Experts of a small language model.
Size: 8 layers, width 192, vocabulary 32768, 51.1M parameters.
Experts: 24 experts in each of 7 layers, 384 SwiGLU neurons an expert, 1 pick a token, a sigmoid router.
Below are experts of layer 5 (counted from 0) of a mixture-of-experts language model. Rows are named gate (a neuron's input weights, with its number), up (a neuron's input weights, with its number), down (a neuron's output weights, with its number) and show model dimensions 0-191. Each number is 500 + 25 x the weight over its row's rms, rounded and kept within 0 to 999. Numbers have three digits each.
Before each expert's rows: a language model's description of what the expert responds to. This comes from a sample of Wikipedia text that the model never trained on.

# expert 6
Past-tense and -ing verbs after a subject or auxiliary, plus particles like out in "turned out": moved, began, said, ended.
gate1:490498495493460475464489485513548450444479518508543515492502476537454478488479455523460495489480501510512520509465460470543507455507556474466537493511503519465476518507543519487513473477493504525499491529470481475499522464507484503504482528462471520502513553470485504492490528493491478508551481528532517485496510523485530516482484534493474539482469493534484499562479470481518497485522488520506500503514501499534480541461509533481522482509488476490504520504461479444460474512474521477528477481475525529496453485511516497448521511502495525476492485501513494476458445469500468476
up1:509514560537516517520461561536452513505456460477498503527530520496517469480527505530524467519489492529470460426498479480512533474503481562498497495517498527483541465515502507487540490498479488493507486509467488517493494489466519500518513498452467495479521530485552533523481502508492507508513510466535492480547511503518493464475489496495498472496537487546482482503497491545489462477467513485517528518540577516492477505503519482520523474497447565522495517532475498512479512530487505502555510480489498494500469523494529509503468514477489454483514493496536515530504508514504505482
down1:478487473493535517502510478516498493511486505479443506478526529495494445526460528484470520470494497485479474520488531508473506463532516479531489446513476452502495517496484493518543516481522559447494521507519486454497484473542464510506511502488511507541479473524491492524466519505526502512562496535476479475505493504511486488434494525516498521512464546482530484519539505525504499481515498496499490502462515532514492510523546477486479516503498497517555498453499461549500517532525468524497489461459501479481478536475467502489518495476473513484559514487486469483510485484512550559

# expert 22
The word and, plus subject pronouns he, she, they, who, often after where, when or a comma, starting clauses.
gate1:556484450488489498554519527482508503536511444515536467478507516490475495468490510495525521506500488454487468515518489480487474531491512556490479511506517524544488444471495507495525481474549503511492513528489489473438507505511562497534502517480497491534505507522536515466464521487510521487478507537567487512510519511480522495499471498470514502480521529520487510520503512516485487473517486491490514526514539506507506524483476531560513562511526495494489519479476477513484529502457511478529523529497492464512532521465553469469531463472510440484489485512495501535473505536459499512
up1:497508542502510473511505495474499536463501582541463533498494520502494476481507485445490498506467496480486518512520483511529511486506532512503493500484504467472532481536517524536450474450481506504488521517508512525494496489473535462504513465517492480503521508510540496511493506509459505519533506468458542497536509507491526431508538498516473515556502510508539500529483519474498481482545494505499507526460520512509493480514558529494489473463484493495516521489524505476549557509521469532490481504536531461514456490508503488525520447482563503516533519490455503495499544498535502499
down1:471502510470519486497536454511502519535493474520509486524477461467482473496483449493524522528519507444478500515498525458501461534523483490503479523504475490483504468441508512517505533493506532488477491467519466464446494497505527471456482486518454466487478451495490488450550479482457514485510471499522558478518477493501471495522451510478509542509516461501477502476476499538469488472475512493489475481490499499465498475505482505501530518527501496473465486497519490486473523504477475508486493553555523494468477531532489512501530497522436472507546500491516520537466520520539501503

# expert 1
Pipe characters between cells in wiki tables such as climate charts, fight records and rosters, plus semicolons, slashes and dashes in lists.
gate1:483493447537474456492482472485490534502514478479485509483538487486480521547513484485527479523468518507427506524530505490505504515513506494543502506488474493540511493495511572522493484508453482478521499467527539504536490487510464458507513504501536487473505486492509499506529553465549477453468522531495514485560503509492504496516499514511485445553526546543515522476490507497488458499492479552505510530468493493481508522509498492518448511495511530483514524540514484490501478503498452482512487505499537452506499450537524501532506470483459477497474512524469537505490494530521487527
up1:506510517549457483499496510505499490503504490537533491531512518519464529519527485509520528527542539478505508500525480489525522550499484486533517472491549496479533471530449494447504521503484510510453487520497491432478520473532511528452471509544518479450521505488503545479492484528546472516481522497486524510509510517470487486531489474490492476490504482527493486514515539454514496527463461494520494481515546460542521473455470517507526509502536484505537484470458537523533512463470522514499509465484458509526483522494490507509502491517492489495474488526545459480497525486531460532
down1:488526525507495497499500480527523494464468501482494471483503483439507483483490452480536516515486499503498547475501464507514457492525467505508502504499485496448511541502496520492516483483453497532488491478522499492506532541519533532487506499507506536529499472500498500500477480506499522521539533514508467541522514499464497455479518481528531491505534520507451498493495512520466463449516522532446453516459477475495558517512520508553490498527500472491468482499521448477479534498533538459503441470512529496516505484456502522461480556504519482505518487515510474451487520508499547457

# expert 0
Line breaks and field names in infobox-style lists, such as taxonomy, places, people, products: Binomial, Phylum, Born, Manufacturer.
gate1:500494528554506489503481461491551510492498475465453496464490482498471489504491464525491545467515539459509529476486508494472446505500518508490484541519477508500517460503496511531500544493541496533486475484511496479445487471497542498452487478507472527517511520488505527497514472507507459446539512530493507520492454432483477525504487506473534516467479535466528515527542523506515524534508539518504522486467500459508459510529492497515504427507507502460482485478502513524473494518510529497493494508457500521566517498468491521478493479548481507497487503537488470458493502486489499491
up1:493518483496489483510529497502492476522495521507528481486516494474560491484498532502435478480459465513456498481520484502495544480527506506506507523447530452499519505478502500495535440497467492517473512523443516535492568487513492554512508512517514505508461473573465523523509514504482540540500518441525535474513491515481516449497517507524449507508480491498477491467509430511519476517449505485519502502498512525486520474504495494502525534527517516534507526511473504448498534481468494505515498492481469523483502497535504509487511468461500491518477480496520471555484519505495512518
down1:477506510527515521500509574518511495509526469524498515430475489486506518523489496495473484514495509480492536478502479514467518525473511513502529490489493477491527477524492493418484489514488478491493517458517505447544480453451484545468484533545489475460532526509498479519532492471520510491463516538471447477509512528519516503525509493512517505548566519501480454521508522512488465510517514514535533479486479503521502501530526499512470552511515525518515471490488486495521551528491475500523491532490493518496496520463518516461521497525494447547490529501509509466488495443495496511

# expert 21
Capital letters and abbreviations in sports tables and names, like USA, ENG, GER, FC, or the letter after O' as in O'Keeffe.
gate1:513473511455509510477483502485521500529504513546505479493526420492499468462474472530485541485507495526473537480554498532526545467489488493507455477500485498518480469510500510493495515503551538536479530525486493513471464535483486485534533460461500485478559510503470497448463462516486488498495459480469475512500489473472552493470500504509505497489477513512493471500515472537509545478525523491506509526522540482506471512497518500539501518488477524503509469501494525479482485523521498478514473458462524517503529457468474511501504539503536503503506562542558507499486471495526493518
up1:535479470498517473517519531540512488507489491491462487509526497521466494516475478477509482500459518495478467513494510492530455523481528481512519496556490493495531515504500491563496467476532487489546484476493532524497490461485567457491467474497510563497491503483509491516478505464491483533509475479550550499521536511520522498450490506552529486505493476491510468508456510513470482533498483492499482459511510533497461453551481531462512471488487589522506459507489498515510560500455530527490516512521499503474479507508490456503515512491482523486491524506510507497486472530511496492
down1:513546473471479482498454480544467493481477524491553465526532502484524506496447489471556467511463466509479497493503510470489534517471503472497484481544514496480495510483475471486518500520535463447471505483499411517508524512490546507520492504480494516516519504507527514509492476532542520531491494540468499501496493484480470531501478511488455479483476505541511481490492480488507481478508461496506513501487542433501501537484460491516528568491520505508533530478488508520524518494495521494489537481484488496480533497510519497501453470554510502530476525513503474452513475473458512481

# expert 15
The articles a and an after verbs and prepositions in descriptive prose, plus color adjectives like brown, black, and words such as own, new.
gate0:515472506500513530544508491521470520491482537476502511477501536469477504499517490509554487542517522494488548506491526513465508500566504533514475524475491444502498511523498521507508516524538514516473534504518467511477532494528497508503497530517449513517454485470495535469509454552516514482459511494514489520511454464509507533468499515505496502483488505470502463535542491485482460526479526523487501466499471516451497499495515472504467473513457506519492480488496525500469502525535519473564472499487487514494485495515499465447465485453473476497563498438493512535507513469507467476
up0:505567510475484492535517478462528492466510496506495543490512489479468521497531470478479490485500482509517469484550488554520476530480475508478553464476527525479502472516498501515495498467528475480543523477527465490524465474528527506515501504537468507506489503520462512479478458459481493518499521489484552513469526475494512499534555472534458490512490532486495503489506488511498512459502502499486515487437501526487501549530490547496495491501450514502489529498468496523561529483506459531488459496480499480482506464539504470524530500467513512502503487524547448520523523519507543489
down0:507541507548584492523520510500559536460465502476479512493528501536507497492475483463494506473457517488562518502506487483443520506489504500527508494520481487534511546508503508484510494523516505501480524511502496506491498523527485504466493485483516516516522511493547506462532529553503497499479454524507476496521463498493507462512531468514466552501537471478503479513508498483451488480473530466521499516475530469534511527504523496481478527501510459478492517480500553499495480547474500506444513453470552516517533502469517522547504510516477490473508450492493483499539480468517491492

# expert 19
Final or zero digits in measurements, coordinates and years, unit words like million, miles, mph, and apostrophes in contractions such as can't.
gate1:502497485473485471517499499504513494487475492486492526496456492490515502506495500519459488518520485480473528484489528441493518515512541482530503506520475571500493467497494548490529500483522521510505494511439497503520499526474490521503554486501464505447495489483489470505485481480477500520486504479499477469471519491505482502512528477512487442448502513544542497462516512488537521552469513454525526549489494489527521468499495517464508532528468551566520471471465475499512537501505498482459456487505530469452539522496543529487463485504491512509517499496471441522511510478486465489
up1:501478502520452486456522518479491501535518557499502495518524501510496507481501511527490536440488496479504492529507507534505435492532471500501527526518490547524463447530521462519538500505486483487507462484556511480485491540466507498495461492523499515500478507509488512490543528484527475504527481513479492526533535500484494431484458471498512559524508529504480505546463526523493493502492498477499504469505476500477546544504514507492485495462535467484493519525518501467514476517474551465549477481465499490559464494478527502511525532522512537523475501527509515527501489536528497484
down1:521504500537531472528503540474457484520486543532514493444500461500545510478479469460522505537496480471495503536482490533502486487526522514499542499541525500507528493520505514499492507503488478502489499504537521487446492509525468493538520520447499489505520490436552495447518550476508491459497537495543498515546539517483543490482518482517530545564496487518508508461503501504465509480476521492512489506493504498527514493490543530549517538484531481469519509503497497512494468494524441523517498518499519494517503515479488555496479519497530550525467526516515524516529494504479467506

# expert 16
Pipe separators after numbers in stats tables, plus closing parentheses, percent signs and heading-closing === before a line break.
gate1:523496496499469446490484504517480502473492540485483531484515523387523484477521469450504465495512507521526538468470520472466449494529508497530515480499499517478528463494518512530482479549510468498512470498546475476553544488475505495509516479468495508455532480494494500502485486505480495512525489474494481540516532509520515524492547506480486531499488502471479496541532498493461533523497543476475522457553530490492530569543503498486462517483496503497479515513521483488513488532535489501486490461500514486461486485522509454463522506511500512516471518486506492475477517488513514504
up1:508495464520523503507504495546457485468479522506531509521529488505448487450490474492502496517504494442527473472496457550487479521482496521475493482445504519462520455509516498487482544527503506503538511505506489484494486531490518513536510499494516514512508521502480479463482484477485481516505504512453513458499488502493501487546531511470502512489463486469496477495513512476432518522520444464484492545497442532503473495580492472493508515513501472487509516542502529454537478523534506478478513487446511497519492505533509485455538475530485533509482459475524480452497503514525522510
down1:512507525503482534488486546512527451478479505520434514482510511480496498533484524535464481514492488494541508545520530474521520481487485439496483516531498492521517508441501505500513503508493487513498519490459497512513475532500499495531497481501513541502493469513538496501500521490525528500523480477505449501509446505459482549464486496540497462482525521468537517500463526522538466503473494490481507483482486508486491516488566525501519507494449485523479486501485490460477530505478506496521480486475488477480486503485498517532492495426448406482507490498495481529448528487523495460

# expert 18
Final digits of years and times, and colons after infobox fields like League: or Recorded:, plus century, BCE, titled.
gate1:505469521463486521535535502493485508527471528481497510513490506517490459475515504475479436511506493497509526516528564469518501483505508500486463483540497504494511470508503525551493478498473508500519503465534501472507485499523540511484521550517479484493497534455503515517516501464536458502471462490491516481467534440517491505481491412522462506479482470530486506487463510515513517485516474466488488553497531493509467525510463485548533492479556486481495537477505497496511496521489476473516542505533464475500498515474505516508458471461514488550481497468526472503456493510499493452
up1:495476539480525491513528495484508516502503522478485519478512493504471448438515503467490506544474524482495473500493532513512478492467479522487466492460507542446475500540506512535512479475489515533525501516522488438479483486484530534485501492490508523470498481534502495506530478535475454497505504464503488451449509450478484533489495480526508509492479509501474477462461506525495504459497427469504497487471485488527515560537473469477511504481509515477523518490489455467510464496474447512533553484537481508506516500504459497534507498489506508494524475503517501498506444500484449460
down1:505477474491530511482460514492542502536482502467465521496500574517508539486505511464502500469506479518472477503481501519479512480507466494505531518481507532485467531549496512488527510485504496466496531508507505509495467494523550508463504499514508522473530504532487488457541488514481477524555500521490508513488499473484517503493534532550514520491470520513510494475499550481486445488460546546503480553514540496498494466499515480491529482458496453476513496526496475518544488460507501502488547517478482536521505491526537496515504486522514561495479480521529537469470543455513539545

# expert 10
Middle and final pieces of European surnames and place names, often Germanic, Welsh or French: -wald, -feld, -bury, Dum-f-ries.
gate1:513527493511479474531515534492488501530463542562506509494510490495474477487516525505547529534522470491495526519509533481486501503499517511473498517540492511489550506513498459497502485537494457531540454540506514491477518495457510487476516494502445506460457512524501529501451478499498456524493508513518462486517495484508525534486492484458515506534504507482491520455521516475478564459478530509511494486516468488471505498485541492519497528492456504465527494501514499455497544494490504475490457543504433540532552524511506524494533509510474517464515502495446487482489504524531520460
up1:510484492487475561535523519531491483484475458499515494453524523516484493492499500524427501495514525499524455465502494523475488469499452481523490543518484463485485496481523527520513539486476529529482550509486505517539522502508495480504519515486540482508503485479494477469508525480537505550503490533499516511486527501465476515508492563509454491450459508477442521531474474470531508497490456531516480489450530461528501496494454516464488476494516508531502497460502533459507492479487492541526513482495556496488493474502504491533460466485476482499490511523519529499482493496464534531
down1:472514474533546465461479469491535504489536518522502498539460465485482495496491519509499507495533523496534539482477546505471515541506475462499511503448475483486525517516510464463521508476519477519520491549486496479507499503490477481502516503518526472496523497520495511520477495491511546460493514539504515516486508499505465523498507493551506443488521470520483521474501517488502490456546477506494466486508511555515518526501527523543485523503464462508541517523495526514487516499510502509484493445476460538491527481436484511549502426494491570542505495487512493478472467530517523490

# expert 7
Inner digits of four-digit years in dates and ranges, such as the 6 in 1765 or the 9 in 1997.
gate6:493470493507544468519511463546503495493500503480486476510469523500494522520537497496495493567487466490486484521513501476456463504525478523538511475487488506481498511506488493535503486513499493495516460493507549518444508550507497533491466520479531488500517493508459511524489513501507481511491562519496519517521488507540463460474518498470528476485517538485478462507491446481488466476521497534508529573481493487529543539506493502527457517493450453468491521477477498475503529474530485561464520516499499510520504461501520507528535488513525513463534497459524465512452504462498481498
up6:509516509472474489473478464517516501489504532436496509458544475499470448482522489498487509485526489504490491476456476470508494507517489475513464481484465511503510526451488529534484489470569451519483488504445530523513531483525504490525541514491490535484508514504502484519510511523524479489498443561523530489491511466502545497473451496517447495534494528472477531491486492528432521492459510487506495496502488497495476482503501530484463508495501499534518518533528487484514512480505457452499452490505502517490520490498421509526509487518488491509485486501505546461491530495550475494
down6:510470498503496461514518489547485463470497478510458468467507506521553509499489500477483518459539512511512504488505513501541521452501493480479513488562563487486476483529503468490555565514449506488470541506527479501536502501496523504457463533498487513504480506518538504522488483487523514472457509480470471443542525480532502496502533501505468475503441460544511484481481531497489484536508525508478499415521483488481456506465501480492504540495507514478528511515500522483485484507483507506464483526491500523472509507488508509475508532484494506498499461479483488527466459474529502514

# expert 2
Plural nouns and noun endings after articles or possessives, often for groups of people or things: people, forces, children, murals, kingdoms.
gate1:538518490501480493489573513533487509487503486500510499489485507485470477529523507487501514528502498484496488537496562464528515502443549536461510507498507526500468508489455498495514537487506498531490537477466520473506487463499499532458539517463505515485513496518508510530502480462508530524459460494497536491490501481547496466480519486486474499541511490486545487498434508484489487564513453489498496548517492544517486525493528526498481472522509493518497525540503495524465471507484499490503544542456502491491488487480518492519517472458481496515533502472560486486452548501485515450
up1:515530463482534527524464453485524477502504520479527484531520515476489536480489505476500527484541503555497514471522479540494499472504499474518453487503513496518497530541504506492548470537487498498505455506545492495535528505471499462511537500483502498519523505532486510507486504448490516528492529469460512521479507493482514513548501484519496477502478529527514512485530510481495448471460517484530530520463514470494560496530528502501481512518525491498507477439480530487525490462511512485520465505515517543504516493504526480457511520520526474470482541502429520526467496540526431505
down1:471508496453505523539487484468477531533475503519492491549511477451508464527512501493537524517477490476496487516493436517486497511463520466493498459482496451523510502495547501505491513469511461534460496493528491478469525513507480525518482496484499482497464502525500444524506522479505511467504476521515558559512510520511509538535476503505478469499481456481479507519515468539511524526504446486460524499534501489505515481546501520524539494512522519488495504491469539479509504511519516503449502513510501500503471487537573502490485446505526488530469521550465463498523485452488477512

# expert 5
Periods, commas and closing quotes that end a sentence or clause in running prose, especially after quoted titles or terms, e.g. ". ," ).
gate1:519523476438512500514477519487489512511518514533508461487537560543488484512513485488497511516486525465454472497477457469494512430488525512517495480534537462488466509476482524531474497475523453444503484496467510488501522501500513515476446484470492487518460509508476515527512464533506498507523526532480467514498501517500475542485501505467493473442510465493489505468525472491525497537503481489493479484514495473503501529525476539486518525536503478521453501503532501491560484493498476548486523477474489505523482465483466456507528463490488518446498475543503478528464525496491497535
up1:477470545491504486461495461512501472500505487459484559507528484516530476515516518510484498462500541464500469466508485515564519512542512528490496471531484490492478524493507504533474536486466468506513539482492493505518536459504505503485498514494505473441516522507469512490515424486516510527533500505468447488526506500521489514523513493532526452511476502504515515467528455528484513497505524506493564537496485464512524514501513472498525522490513503478505522491480524535477530466506539455487534560447483484512505539526535475529519506514473534499496487474493554493516483481530484521
down1:498481493506458492498524493514512479468481505496498506507472502478488551524493510499516496546520508522544528511524544528498459508517488488460516527472499488506480450475538503466454522525505519498518552502468446509505502474486525463509505463544552531515516495493510495488465494467505487510493475478558522464519500521455512520518461507499498485517533508495534535489500489502517484454524491484472513452532534500514474531537522480520495445444495515500465487505520475471493458499523539466532481476514454509522496493525510483498497478485482439464509510502511462524482482497523561461

# expert 4
Forms of be and became, plus as in "as of" and "As of the 20..." census phrases; also some infobox field words.
gate0:500483454516464494511490503450543524514522465507499517524539432489508506478504486535510466494501496493489495493511523529453497473534520458558470532524507487510508501465506468491541500497508482515472500494493490527482549473471498493502494499501521476526532500512490515504527482497520465467504517466512511502513486491533484511494498480487484507493446497517488508456485488514502493523521510491500498520508443511496492472526498526463495508551529462529499530469486507474472463524503441522468486556525525536494535510479472479502491463492442581476557469477523524451485520501475486518
up0:507507491505460541518512482511476509510541481496520509450539473473477515468501527500504444503476467476526482493567527529506504528476486500490517500512505529470484530525476463454560501496486474515501488463536489500492475511462469512489483441529472508541507522544456513496515463473520470504495535513485460501522486551499486481503489494489477490496465512514494472502483466544456517479456534459503457502520503463515490467502508558535554508519485482535469493473481524467509538506513503513486512462522520511529492471529517524512518489449460524515505524504488486494476508501506502496
down0:505467524475515541519477557503547506523444482504504519546503495527487497540480476503526509491534501514508500485511537442515476527514493503507452540524492480553489522489475495531498525455506488464492519496458467539482513504512504512494483504517502510524454461506487474514494480496467493541512526521552566478519508526524506504516507571502479511513503555529563493489476456517487499479479480495482496506467519455502498537479491505501500503496512469505485492482509489552510471489533476476472533502506494530521480504481545530493463492546497577488508514482489511494496521493499485514

# expert 23
Leading digits of scores, results and statistics in sports tables, e.g. W 73–66, goal minutes, set scores like 25–23.
gate1:485516521531501547502478486520505537509506495512521460475475496493507488528495478444464516480496501502474534501490493476462563481502461530482486458499477516514467487505499486488469471521524506509548531445486485416497545511498464478508491521513549534499483542480505500473478438509495531490511519499528503501492506481486466481515487519485485444465490511486517483528473483514479487497470531542482512520514461497469457462476492514558499444479475525531511468490498474475523508501502483486516477502509525491500523515500536517471482528476494474474509548463527442522512506485475501497
up1:516492514488460516513488507470505527489515479445484502461515476539490498527487500478472499471454511509496530509467471492478538495518467523522461465477508514509492487502483535472471501481519504537494517487499434488483543502492433458488501506501548518506522534489506470430460475495434520468507523453543457511480490456533484513521461538477497479484469493518485512519450474506509541539505487555484450510526484487445465474500469525536487506475480491490492470484505497477520506494503476498508464515506488493500501483506531516449484477501529496480493502524486485515506523506494524482
down1:496491524512513476483514516481520523522478500470521487519483528524500490493502488523525463511404470502492486508514443511495519481497488489509484479458508475452507489528502468501513448487487559503501479508490526519473510526477488536501499493476485423508482513547462521507485494508499491513493466531519458555524510498495519510523519519505533459499503536500537500525530520466476478509502536513487521508502490500496576514498483525452491523546490478529503519511464488424515485520542506490530493497495508519509538508513473528492492527484518558482524496503444508497528502531531486521

# expert 17
Number words and quantifiers like one, two, first, most, several, ordinal suffixes st and nd, and leading digits of numbers.
gate1:490507506505530501511502565482496491471504513512537505525505505469478509461456483548511467474536506507539510513449489529536535525529521479515511470490530482510454522453469487487519529539514472519444537496492506525528496498497490487515452473464508519481491500556508483489494540515450481538502508502484492492523479521505550500492457561510511514503492479483479546548480496497522504509492472489521495491486465506491497502502487495528448491505520504495503549516456466449573506535476493562532512524483521500508517451493501498498484483450510490523475516491499527491486487511492502480
up1:516540505509469504458475503518516519507517490507520522492496534533482488519476513477521534514503469507498511480469500526463483489485494481512490523475503527502535520528524538529474508479482478477485470473491499489495463465486517527477491494487500516504540497519502509552519499527457502482487507540527538539479498496499522527516472468495518486517461476490478529488478531520478450497485530456513485511491506506501506569527484536490512484475529516488481470546524504507519528489549466475434543481516443467499437501502489525509497477501505496466489513521436434539473465477519482446
down1:460491516458481450479515481553479481417550507516466468521511483509514500536527482504523509504520501497529445507473494499511509476455491489493519525498498485492521460485480465483551482520507488486536483528526500508509487492503517513512525482482547454478503514520485529498548520461508472511493514510498511470544489508511473505482510507519510461482488514540529532440475552517509514522499522497522506522508516520491540464512468511532546544501473481489512497548505487503478541460483447491488484510508497495461436485532509511464487489492515501500507481482496492517500496502453564516

# expert 8
Capitalized words inside names of organizations, offices and events: University, Minister, Council, Army, Institute, Organization, Research.
gate1:489495486469506462516491456527479446542535476522520515487470522507507489499532469545500489496520502502511507464535479539492494517506552522459508491445550456489473519519453483514503492487470509513501512480518527515489506521488507483520536523507512502500502495515518494518492472545532454466472500518485467482502439534474544498509523479458492550531506534534480520515516519555487481476510522527519483463471467530510479532497445506492487477501479506486496483500557526498485455495464545506495513498494490511465485499527481499510556520511537485536506486472548474491473506479517530508
up1:517509456495542504508509518519494463454490524510516517468488516498516528487539467471446485468477511511485506490528521484476488521514552456511465525488480449509494524464490452500509495492524496504500509529509532499571512497444500437459538511509520457468519507496457519529497483485505496523465490524528464535477489517489465514504515473518481516466531502542514518504444446509452490455509503521468485489466512503518477479498468475483516510490472528490514499499509481514521507465480479522540523482479509556513497495496498493512496520478483467489473519429489491491494540527471490510
down1:554523487495508498518491563543525473512489524466519531474488472484505512482513489520484479519527518509497471534515456489499528496499490448501488536501472488503488482506538512516455509489502533550496509468526524538471528510532493495486503548469499488487490507515466483512513474513480532540497492519494542484490493495478487471444552452522495529474505494502485508500474543486499480511432503497493504517437489541479548489489545506497456551473499481508491490490494490470492528457504466471528505494491507494500437496495508519528480475456492491523492509500415475493492470485501531511